Experts of a small language model.
Size: 9 layers, width 224, vocabulary 10257.
Experts: 64 experts in each of 9 layers, 128 SwiGLU neurons an expert, 2 picks a token, a sigmoid router.
Training: a variant of Adam for the experts, 302M tokens, 4710 steps.
Below are experts of layer 3 (counted from 0) of a mixture-of-experts language model. Rows are named gate (a neuron's input weights, with its number), up (a neuron's input weights, with its number), down (a neuron's output weights, with its number) and show model dimensions 112-223. Each number is 500 + 50 x the weight over its row's rms, rounded and kept within 0 to 999. Numbers have three digits each.
Before each expert's rows: a language model's description of what the expert responds to. This comes from a sample of Wikipedia text that the model never trained on.

# expert 61
Description: Field names and separators in infoboxes and taxonomy lists, such as Phylum, Order, Elevation, Time zone, Coordinates, and table bars.
gate0:546439494496541495510509469574445464506514612474487580591469533499517467482546473505506508415576494592469481522455469438550549425567524497442539561466482589524496476481487521449517510544476515497547514532534562483532458533497450603480484592545421453420356573482522483389527543636513541409508505477506485534515516460491495508544599452495
up0:521620444510498510569506560493438553454449537445534486551489598483544513452466567521449416492492458492559585517480530610424496545424503459561618495442489506428517546515523451537469513455564454513503367485443448608435529509570556378475485542516449511483532561474464532586514461488487442508496521492587524535578478524536471535420355455603
down0:466511485490566516462478457427548609535497446522543583532444529533444530528579498485557546586484432507531514493430493442543525544521506530490465494432510502557562492552462491438495567554370488465515532501463534487561569555525429531515532548488491481525488557505512570514573492579502431481543428484467571573568527552518454440449497635522

# expert 42
Description: Word fragments inside French, Spanish, Italian and other foreign names and words, such as Fé-min-ine, Bérang-er, Franç.
gate0:587525431515503526381493540463514496513487514586499476462487516522595463584623539502463555477433581512551526459430503473453517490544467592576499488504417487538529491549500513512496525467458475457525517515441556419535530565451513490577483455479459589493525541480609492474432552467519514478468575454567437514520461509596458413515488533528
up0:445490636493549499520544434563457518443436469455490521434490466505487599341473494432537505515574495478557496563529498509455482533475552343447514493476607600572475491555487517463469468556541478505515520453558512472437523482508461514406450560484518484478454456492485505536480508529486567482491489575454583480470613548462503509477551416453
down0:589455481520507428404474474485538412500498494492479555494444469401539543503610604455495484406523561497576447522496536529469526542587453538555491446475457501547483431595660454528527525501494526439439557567461459525478470511664495524519549509454475492544505531501437597584507533500425543548491477557538510448514424508553403520445559503532

# expert 43
Description: Inner pieces of ordinary English words after a first consonant, such as c-and-y, cl-ari-fied, con-vers-ational, genealog-y.
gate0:536568501497499510444445464438427474502484538520487561449484518433468502536498526440450529506607424570415466424498476457458517601413451425518518526516475502515583457511575461497514488509488516364590482500611540455523395558542536473502484506533508519600547425488540460532575546400545566454599595573539557474472437518491499573569492489471
up0:517506481635395505488535462469599494495534496504500563416496504477495520476515495459535572576523455523432475426561539505485535585491509477520416446477408503452525542510478475397512479467567475456507475532505521498560490564530480526490453479515564638510514439524433506598572560405573581455548559564532524425501512491479512422463535464480
down0:445483492483524504592440526517503602492474462524457495599567564525484522447454475487430512469438524542527616557555462515527542521620488368517557472589531513446494491508511470507412499525595523484523551479520512537479442478389420486521521506476472538463543503528615471569438522485494465476430461486462598547459578491428419518581463519392

# expert 62
Description: Final pieces of given names and name-like words after initial consonants, such as Brad, LeVar, Rannveig, Hemlata, often in sports tables and cast lists.
gate0:445526527615521516485471465519425535509487441451516526515592510454545606442489583409516487548461472543483445460484504506525574433510533477488553541445494504531580464502508488566552468461428513494552482525499429499387460472548543524409523433470540333488426484430453642429495511527473536519429429359467572491528471475508455577440400512436
up0:470467475509551473449414510505492550499448569490499465455524487499567471420522563505483565543530467448460545492443497520528497503488503515593570532593551520516545509410455484544555445413484478356555463519521533512558509398484521585483509443547527428534525458437485578547446521368500526458506490456463590531542543461404450497537409472445
down0:422476574545536490488526541628486504538539447339474545482426521394508488532539521471509499478514530556530458551523481480512433529495489525450490570504468559494486446454477444442433540526502509517505506582530486547379523429564486526514531479469554488392469536504582558403487534516511472552587489331519476525524516504488448563519477581544

# expert 22
Description: Word pieces inside Spanish, Portuguese, Italian, Indian and other non-English personal and place names, such as Gonzá-le-z, José, Santa, Sazan-ova.
gate0:487546511486523498405474518473521499561424455520461453438581550519437510491505528423502553611449436404439515562459526483505460462459429511453533476487544495508443452453465432479559531435600514545561434495494527474551560473477490479547530543435495520415475472431462493523510417431519481429560499482511528397484541553524536571556510548502
up0:489474401507482480585477489496496487521493539476516470528460491556605519486474491516406421445466493487511522427542543427518464479454604477526524551513492486518533537450567478530482460578424398558473507486565516505432493537525510514524480515546449494500550579508430546536474559527544453501506460577465465533495586442496550487495545478486
down0:536455509442458554516485405476534531604464581532491419460532477460541543534518467418468542561474516421383484452496536472540439544497442489393495475500535411583522441537461395608552546513524472572548456408469580505501497456560514599532471554462441494465500519386487546465435414568561503561473524557434546449469524543452495527460484555527

# expert 24
Description: Conjunctions and sentence starters after commas or periods joining clauses, such as and, but, while, however, He.
gate0:539568562527411429462465495470537496501525552470511424453529562526523472456447488471515508442552465504564468454549455507604549571549476482551484477541458485451483547446514523509480457469530464453455508535439440512597545556494471545532446481379497592552421529482564471536455464569481504434553491463556518542523533506536490535410510527540
up0:538461520537457579563514463508464478426461478461525491461501492452509453408416406453547430533578478459553540447560542564548577460525500447444486513596570559491421517446486450501482532546569598438417557547479420478568564449522536447467537474402432562548492523493533510510513519500491565435538489427449521641511438523490477480496501489497
down0:507476452508548541572474435466531446524479463584570569496444469474451521473534491472538514593503424422499563524542597462568463535472490473602565506554605490461576509435576450485469426581534541454479576446548486484500475480482447415493435566434421470543446506552524582509482444536439550545509493523446600500513436511531573375476510447580

# expert 13
Description: Word pieces in Spanish, Portuguese, Italian and Latin names and terms, such as Mé-x-ico, Praia do, Cat-anese, Barcel.
gate0:518471445471380461530531485510539547535559477506540526603476437527512531507448474567557473491482501530483573418424494567522444403522585571575620499507473474512412490479458547528516484515468456499477471407453522537539497489463493502479476475428498534484491567432510602504421477502535591471459434518529484488437502625538439413473470500490
up0:424464542516594631384489442588464443455474637634545564503504447558524503461495484450469527545489490495513475503593600528518505473561509464566409490544518534450514514409497425514497479469497545484533434479501443522507494553545551512435522486572455539465563522503530394479424477500609501526532532466539556450536536454492544460538551493579
down0:554475477467517434510508635472562497539520410544632528483481505539455504476451480502469447454550505507488550502429487473503575507520565547489588578431476467523474462549485549461532515520489507551596505496524578448507435497455473508436473504407493534520499443527516521489487519579422580445429443578449533425443516602530462489428533478481

# expert 37
Description: Final suffix pieces completing words, such as embass-y, govern-or-ship, Impeach-ment, plus stray bytes in cuneiform tables and election tables.
gate0:465525569515471554527505515534491565487558541402481482571453575477431451581474447540548603517529533555483483483511489492533566474464453485478521478629532452489454538543390526508536438367504601573440454527505632476451432421475507460552456518557478482430446540418593521491495451506511555518507391506530543517428498528373523464521595486459
up0:547436513454468534486400521491612494495519543372518381526491498450430502584465452458530527464545435491540538460512485444495580423514610478484409439547468459532511518477489535486476517423501457549429513498480619534423544449507445595469416527449508413547435500537491475497513481639450490463423560433491554481456504559481508482588570463482
down0:453482515490556504444514431516478585439471466583396539563469512457516597515476465581489499516458468469492538483433599444511392570502421613512593419426511525496543462476450421505439503508499575466466485521494475543553499542509523519538480500574495437452525518452454461417459508475486497439509511452510422472593596472541526498516541495435

# expert 58
Description: Middle and ending pieces of longer words and nouns before punctuation, such as mis-er-ly, pri-z-es, forti-fic-ations, Sol-u-tions, -ity.
gate0:462509428550491508500524525497438550480475471463366593501503484560501485481531428540483503541561420538425408417467463586408481554522437548557564489579360533520506570451483448497514505491435460477561425571549362458480476471547577482469535462518498491462489494465535522537548427460567446522520516519496444572482434526548540486467570517459
up0:428488523460481566527444472488503511536467474392560507415452608487517514590478470477468459498559569436557536465494542444574471447509431521429537516506585513442551449532483482519567583457473554555532438448515593582497475506481481563550534566483483464523534460522486441506394442500526500468554484459457534393533565455490521496587458536401
down0:549477469556516464472477505549506465422497543589576448558514399443484593445460489492494531471443423420521493553498524468575501499519589450538478467543497397406568462552560497445545606509519465448489503470439418530488470455475477456500516417515545525515516557521581513517499448432509519464414514533577594454487527553595417520416486516466

# expert 39
Description: Word endings and words inside multiword titles and proper names, such as Fl-ight 2574, Gr-ave, "Atlas of the Borough of".
gate0:491470436494444459488502519575419557532517454410442495531513488461485579482561595486524493435481422495508467481464467481498531500361456514524455511531439562557449509550421546505511464458439489454508389487413514526466450592485489569548454571562524494502399550534531569538509617404506446526548460512509475484417548450598569452498482532518
up0:483475429540513562548534552537467477434614429482409512539518560371450491474490537444496539474513467414509572389460459567529489505428490530506499451519538587552429568473505564464505527488461475497470482569511577528542527415466516573520559514575491512483423486538494493475523525429516463459624502529434533540431569467498528512410404541509
down0:477531494511607501543500472471522433411542513457535568496484548516411544450437399466490503559583530488498603514557543468552503458603535483514474541530494499465568519409494493481513499519424492546597588514587493483517620416515544375535552463525546569460440496498485450517418496523485449542470528568508465577492562498409414477530412559449

# expert 63
Description: Hyphens and dashes in math formulas, date ranges and series names, e.g. "GT4 Cup - Silver", plus Greek text pieces.
gate0:521478521599489600391508503504418487540555500491533462557498494454468363532521467433536496556543528502540489502394552484427644573517532542463543545511488541536515526446483547469582562634474480475531554487545550446441547473437541444532447549530486513466521497545508520497438529476504470526559557531557493470581548631498498410498454574536
up0:482549575444429450507500420529446520472557514356544437498534455511437566381435471449513440455483530438498488482479553535555556522437440470542484494488549564438454577532483507477458445500550520612498518545493469440453386556559499455439450498538529465465462483491455545460460644560577473417529447443554461485551509481515536489492416428492
down0:523499552481552582516510538601447497454461517567416525493419480426489511609548509506568458440517550576470523412347446505493551454559563534464507473470441482481467521450430499494524622613605425469543480494552489560458574425463554428561517479426497579477483473543490537518482442532496485476493552485479531475520415544464523438504436399603

# expert 15
Description: Dash bullets and words in politician infoboxes and election tables, such as "- Assumed office", "presidential", "elected", "Preceded by".
gate0:513466465594567449477565489602545462462462479435503467466565523440480521481491542479457425498353521569529506484557545528647477557516490553485528556531540468483561488381516523530507568486511525551475519477486547522564447518491448430551504510558552507507488487595584515477541437556515455510457493477523491496467525453437465465488548505475
up0:554460539450552575468474496467499524437429504576330588511385528528449532424485467523539516537580479468430520430493493570387477448561491521536488467544465547549411543600474397552536483473500494465611502494598482498517568513493572523527499462560462497449531514463449516563484524442457562513507567486517560507551493499554468586504450542475
down0:496478476458476480541461546452555538535525505554536523363565497461497496490443491463443525478444493542530613492512475463505595489392479514454532469504472494423466501494466572372471467503439441459546456592445391496473507563432435531478504491548512421559431573532469500465427498511558559488467507504481434456439540558439513564533451533518

# expert 8
Description: And, ampersands and commas joining parts of proper names and place lists, such as Bosnia and Herzegovina, Brighton & Hove, Gisborne, New Zealand.
gate0:505405541566466475472517409498421523478489527543450538458521511535477549564484507474504395494451382489482502432351535531461587426505527560488552632612428477552432534526456523479494483546423492454571536524489657503491533485470458467489504453483505466461532540519471490434508445500441492405489443527485522467456573468509567544503482453366
up0:554531487489375494536486455451502477520506504521555610524402451555450411453517462551487420491493469450546503528523461434554398460498484425493518464516517498577532557511464594559415507519494476509473560574514438439442487512406490503471472474483535515534533450408547584499518471450484518504552466503540513562411465494505452511542544535530
down0:492416514466577424455493502499473493492512564481451475458448500443495618561496568513521460439522411510462466405490543476402454445452574614621477586506507455550547480547472413457503468503496450540536495573523552600488499474406505385397486489516447548497487466587487465438478539470592439488505483509449525393474571461493512583400526490542